Weights of a small mixture-of-experts language model, trained from scratch on English Wikipedia: 102M parameters, 437M tokens.
Below are experts of layer 3 (counted from 0) of a mixture-of-experts language model. Rows are named router (the router's row for the expert) and show model dimensions 192-223. Each number is 500 + 25 x the weight over its row's rms, rounded and kept within 0 to 999. Numbers have three digits each.
After each expert's rows: "mostly gets" lists some tokens that are sent to it at least half of the time. This comes from a sample of Wikipedia text that the model never trained on.

# expert 30
router:458511514492470516517443493479493498492510502531490479488447512490490477477548564508494539488489
mostly gets: "a", " German", "ana", "ya", "(s", "ara"

# expert 6
router:508513570507453529526521478510542478525475447479472509501527477478527475439493475490505537506488
mostly gets: ").", " there", "\".", ".\"", "There", ").\n"

# expert 66
router:499477457507486480514504481475515459502459499506483430490483495489524508458523499518488529511484
mostly gets: "li", "r", "el", "rell", " lb", "al"

# expert 83
router:487479497462485484525486512541451492513493521510531522524489487510473506467488525522466507517496
mostly gets: "\n", ")\n", ".\n", ";\n", "\"\n", "'\n"

# expert 25
router:493470518521476511505495527507519555493523544449455528473487476450508502538506514535508492518499
mostly gets: " \"", " so", " '", " [", " e", "!"

# expert 80
router:525486509489513479508543507464526496474517505495533500482520482518495531508467520488491547488500
mostly gets: " I", "I", " MF", " FW", " www", " DF"

# expert 58
router:498498500547475479520518512500464490526532476488474466519466476514541534500504511499505526510484
mostly gets: " along", "as", "in", "its", "ines", "ves"

# expert 53
router:530488468487481492543518495543470478518487452478522521503447523536516551484469495510543519493504
mostly gets: "0", "1", "2", "3", "5", "4"

# expert 85
router:479509473469517447478505510488478478460499511493502472516501494527488495497539529473511495481488
mostly gets: "|", " Clade", "====", " Phylum", "-", " ;"

# expert 16
router:517428553487519473496468494521507495508527489511531506500519509489504493513508471508500543522566
mostly gets: " released", " made", " named", " died", " held", " published"

# expert 63
router:502508503502506531522516471470488501536498493525503480480493522537499494502510488524513540504485
mostly gets: "14", "17", " JPL", "29", "11", "23"

# expert 7
router:538519484499458489504534448491473518517512515542515511507511539484475485441539476500532521525550
mostly gets: " it", " It", " film", " city", " This", " album"

# expert 2
router:496498509463470515497452498447499518492452496508505514499531508539472506511500513483456494498536
mostly gets: " JPL", " ·", " ITA", " AUS", " MPC", " BRA"

# expert 93
router:489475512540490475453449526468491489488456534537503484499517476496529466511503511494489517537517
mostly gets: " or", " can", " would", " about", " will", " did"

# expert 22
router:509494536530486517506497421485530517526528502511499527487482490528509504474525474446496485486553
mostly gets: "–", " $", " former", " while", " group", " million"

# expert 23
router:500505492524487477484497488517512476475490537538494496454516476522507537480535530495519514490535
mostly gets: ")", "]}", "})", "]", ".)", ")."

# expert 3
router:488462514437499518525494505512510504507503511499496551483494483502478491470470537467499480478497
mostly gets: " b", " v", " Sch", " Br", " n", " t"

# expert 34
router:500448487496504487519527521468459472494499491558486461518513514535480520465514462509482494504495
mostly gets: "″E", " Coordinates", " Genus", " debut", " Turnout", " Phylum"

# expert 82
router:512508456561470503491491524523536552534529508541456482479513474554462543494505544498491540508511
mostly gets: " =", "frac", "^", " -", " .", "″E"

# expert 48
router:502489525443468474518532497517465509457516540469472559528488480546487499474569543527465479544456
mostly gets: " Street", " Highway", " water", " Land", " Air", " border"

# expert 60
router:490486514507491470483537504465464533529515529500510521469502542543485547492506491474488476513503
mostly gets: " in", " In", "In", " since", " Species", " Since"

# expert 68
router:529451515513535471561511473453505492480474483476530486463514466458481509507507501492486523504511
mostly gets: " UTC", "EC", "|---|---|---|---|\n", "|---|---|---|---|---|---|\n", "|---|---|---|\n", "|---|---|---|---|---|\n"

# expert 62
router:516478484505494581492514494484522491507464544465512488475533522479484501543503471499509527511485
mostly gets: "201", "198", "197", "199", "195", "192"

# expert 57
router:517464509507468528493473521484474494531461520528511500505548510528547530510531455485462495496528
mostly gets: " during", " began", " director", " worked", " playing", " During"

# expert 67
router:499500489499463505479509462450465514528507500532439455469480476491470500441531531506506520520516
mostly gets: "=", " between", " both", " either", "Scientific", "Species"

# expert 18
router:493473530472486469502536466520459528447495497546468510500514520511508467483500533569512495503497
mostly gets: " London", " British", " England", " Germany", " German", " Williams"

# expert 41
router:468478490536463498491491544483455488462490529452547513466492518486522503535490452504459504514518
mostly gets: " High", " Grand", " general", " high", " Public", " Inter"

# expert 65
router:523489468482487518499512476485506437490497479528524455489505491524513516481486478484490500518487
mostly gets: " Votes", " Pts", " votes", " size", " households", " yards"

# expert 54
router:490482495510444487475449473473489523453471480525521502516469510530483511477461518498451486547511
mostly gets: " other", " South", " North", " West", " East", " another"

# expert 91
router:532500493489486514523484489486529493517512482476510465515492499489517504487505488483480515517527
mostly gets: " on", " was", " were", " between", " being", " been"

# expert 44
router:502440460464518490535536499524444540463538468564456529495453494506506549495492496513511468510481
mostly gets: " award", " amount", " roof", " test", " storm", " differences"

# expert 71
router:524523499491511525503480501490491507463493507494454474527493414520480458520461532521486509512488
mostly gets: " all", " some", " many", " most", " any", " each"

# expert 39
router:473498511479488531491465503505543477498516523502476531523498455534487516503503522518512517499502
mostly gets: " |\n", " /", ")\n", "-b", "′", "|---|---|---|\n"

# expert 28
router:511536475444484537503451476490528507498487447483497487504502492516477418514506489517476482508523
mostly gets: " Social", " Marine", " Puerto", " Christmas", " Miami", "adal"

# expert 14
router:502472518477571476536506495471528522496503484501575531532467535507485503480495547501462496486490
mostly gets: "'s", " his", "’s", " His", "er's", "American"

# expert 31
router:485513476485484493521494504509501514494485505497545513480502488446489495536484502509464550497519
mostly gets: "g", "b", " d", " G", "d", "-B"

# expert 15
router:475522482476510488519499514490510502531460507449481481494530488486517480510509491497501475484514
mostly gets: " imp", " Comp", " ab", " qu", " Ann", " Sw"

# expert 38
router:492521489522532481506495515527463494513468520516523500526531468514511484488489488490503474491495
mostly gets: " her", " an", " office", " a", " daughter", "Scientific"

# expert 35
router:503519527440536532534532545517484490487474478496483519514515525506519479544475516521463490475458
mostly gets: " Sh", " Sam", " Bar", " Mor", " Tim", " Gal"

# expert 40
router:487486510446474507520460508472546528478449481495466519529494543532482482557513448514508477518464
mostly gets: " week", " tennis", " night", " Night", " month", " football"

# expert 95
router:543516517460509502514495519461526521507450486494459522499517497481523484519507555484481502485501
mostly gets: " John", " Royal", " William", " David", " Robert", " James"

# expert 86
router:492494503488508499517453517493540517484503492483480505493503571521461477464468470481507465552500
mostly gets: " University", " music", " public", " Music", " community", " football"

# expert 26
router:469495499489536503511552534502480533527483496479512544514489503508541495475506527494505489480468
mostly gets: " Ad", " Is", " Per", " Ar", " Cal", " En"

# expert 29
router:526487512513485468546487490460498501523501483546482505508487539511514521497491529503502526495522
mostly gets: "th", " second", "nd", " third", "rd", "st"

# expert 37
router:488550484522538475497523483486488484483538495533508519487469491490484502491490567554464510480511
mostly gets: "abad", "ir", "mar", "ber", "sson", "ti"

# expert 12
router:499483493512476463486502507452554519521528525492505507476509500489484556502520474502512517488485
mostly gets: " from", " To", " From", "from", "From", " In"

# expert 69
router:516487463511485458460518522507507510542519495480528488481506480544504481490476525508516536485482
mostly gets: "|", " /", " ;", "'\n", "-", " Labour"

# expert 32
router:473467563540510494515528492539488498538455512539496468495524514484532464498501489521450527503533
mostly gets: " not", ".\n\n", "==\n", " =\n\n", "===\n", " ==\n"

# expert 33
router:529469487482469525500527541532501483510529543490540543447469522511468524457497519512457500526519
mostly gets: " un", " under", "″W", ".D", ".S", " mis"

# expert 36
router:490539508506495477517523457504491497481516486518483499517488493525516484493483505504507536464512
mostly gets: " the", "The", " The", "the", " entire", " former"

# expert 19
router:547532502560502496546461487480526521438488517541553473493511495492472547497523497492517497482493
mostly gets: "′", "°", " age", "%", " Places", " alone"

# expert 76
router:487517499496513516550503475501550515516440488508501498514520515513482485519535522518507523517492
mostly gets: "201", "200", "199", "198", "197", "202"

# expert 73
router:504500510523493572457455490487500502529526485499482499453477490484486492470497517492506485481536
mostly gets: " •;", " –;", " |", "};", " —;", ";"

# expert 56
router:499490539483500531506521506463466497537499470473470517505510479474475498562500537509492492516449
mostly gets: " San", " Ar", " Kar", " Han", " Gar", " Ben"

# expert 55
router:474500511486527507534553532491455502525518511470467487459505488469522524505480482535473529470438
mostly gets: "ve", "enc", "uy", " Eng", "rac", "str"

# expert 52
router:536475507474513502469502515442470519489490469490470482502508507514485506489520523526491502511498
mostly gets: " Williams", " Johnson", " Jones", " Toronto", "ton", " Ward"

# expert 87
router:471483462504540496503446509496515504486498494521515554496502496519459490488526512472547561511507
mostly gets: "\n\n", ")\n\n", " Co", " co", " =\n\n", " |\n\n"

# expert 5
router:452515511455473521491511495455461487459493504512451499531488466498484514485477475547473525452475
mostly gets: " south", " north", " east", " west", " southern", " northern"

# expert 17
router:448518501536513432505493521518496509456555503532499549487508492512510478498540515552485496517468
mostly gets: " large", " similar", " local", " political", "able", " different"

# expert 13
router:506482456504518485510521469460517498513504492518490503481538501497481522476508460508511536481518
mostly gets: " %", "An", " This", " too", " These", "aker"

# expert 89
router:500493543474499494480504544484494463505475496447521487482486544504514491482480494552503494526526
mostly gets: "ai", "ya", "ata", "ara", "ka", "io"

# expert 88
router:523472492514481467477492491512478476468503504474563496487513485540486489485460501525532527527519
mostly gets: " with", " against", " without", " With", " among", " to"

# expert 77
router:495504495488479498530485483504492491493500531468480508472491488519472530506498515570445501514471
mostly gets: "atus", "ity", "ient", "ance", " Association", "ization"

# expert 47
router:518478493477504477510512470439474502471477472551495542509511525547514503520549474509488492518503
mostly gets: "os", "ы", " Yes", "ches", " silver", " players"

# expert 79
router:539488528491519492532505480526469492457487508525511514473508543521481512480523471509520474534516
mostly gets: " research", " education", " services", " law", " students", "ities"

# expert 9
router:484487529460481467508473439468495537532538496513523449539487523474495464468533507527507471532497
mostly gets: "'s", " his", " their", " its", " as", " including"

# expert 27
router:500468537439485509530522490487499515481478465511525499510490460513514507494510461512487527539472
mostly gets: " said", " known", " way", " considered", " addition", " able"

# expert 46
router:508511496506514535476470486533481529477522470523499456540520489509512473486488511508507474529481
mostly gets: "===", "==", " before", " After", " until", "===="

# expert 61
router:494481490489474477511478479484487503501472464474528471493466553489475484503487499470493523502503
mostly gets: "Gls", "0", "3", "2", "9", "4"

# expert 11
router:504473517494489465534490501485497485494499488454536489456472537444537474507496468512529501490489
mostly gets: "v", "k", "and", "m", "n", "sh"

# expert 64
router:503515513499519503481512477512530490517523522492501462482521542509479526479477507520470526503518
mostly gets: " by", " control", " government", " Commission", "ating", " Council"

# expert 75
router:518487486505487470473494507544502461506528474491511452496499515486504467452512480482490471517513
mostly gets: "),", "\",", ",", "\";", ")},", ".,"

# expert 49
router:505475483511496487477511519561497475547478542504432454543493525505476504461506525485471478542471
mostly gets: " –", ");", "),", " —", " ;", ")"

# expert 70
router:527519512509518504490482521472520542503523490493510452469497495525501482502491485518448491519533
mostly gets: " of", " de", " where", " that", " because", " if"

# expert 90
router:532489543525482491496519540511459519512508489512502480497484499482499545524525511504508510479520
mostly gets: " Coordinates", " Preceded", " Animalia", " Mao", " Born", " Vietnam"

# expert 84
router:530477536483489490473554472514467560508485500512468523508546496539489517511466507489470485511494
mostly gets: " member", " House", " District", " President", " Department", " episode"

# expert 4
router:498497484488472547529492481534467488512461518534505490480466523536495513514461524510483452491518
mostly gets: " one", " two", "30", "25", "27", "26"

# expert 21
router:514482525498485541475480481504519490504525509521471474486561521490485500489506532501478525485526
mostly gets: " James", " Michael", " William", " Joseph", " Bill", "ison"

# expert 59
router:535457510489503526533466496495516445514521496471486487523477522506469491504516480502500498530524
mostly gets: " |\n\n", " July", " ±%", " still", " Nominated", "786"

# expert 94
router:494511472523470520537494498493496531480468497503521479501520506514530482488452486518437522455521
mostly gets: " a", " an", " Platinum", "An", " An", " A"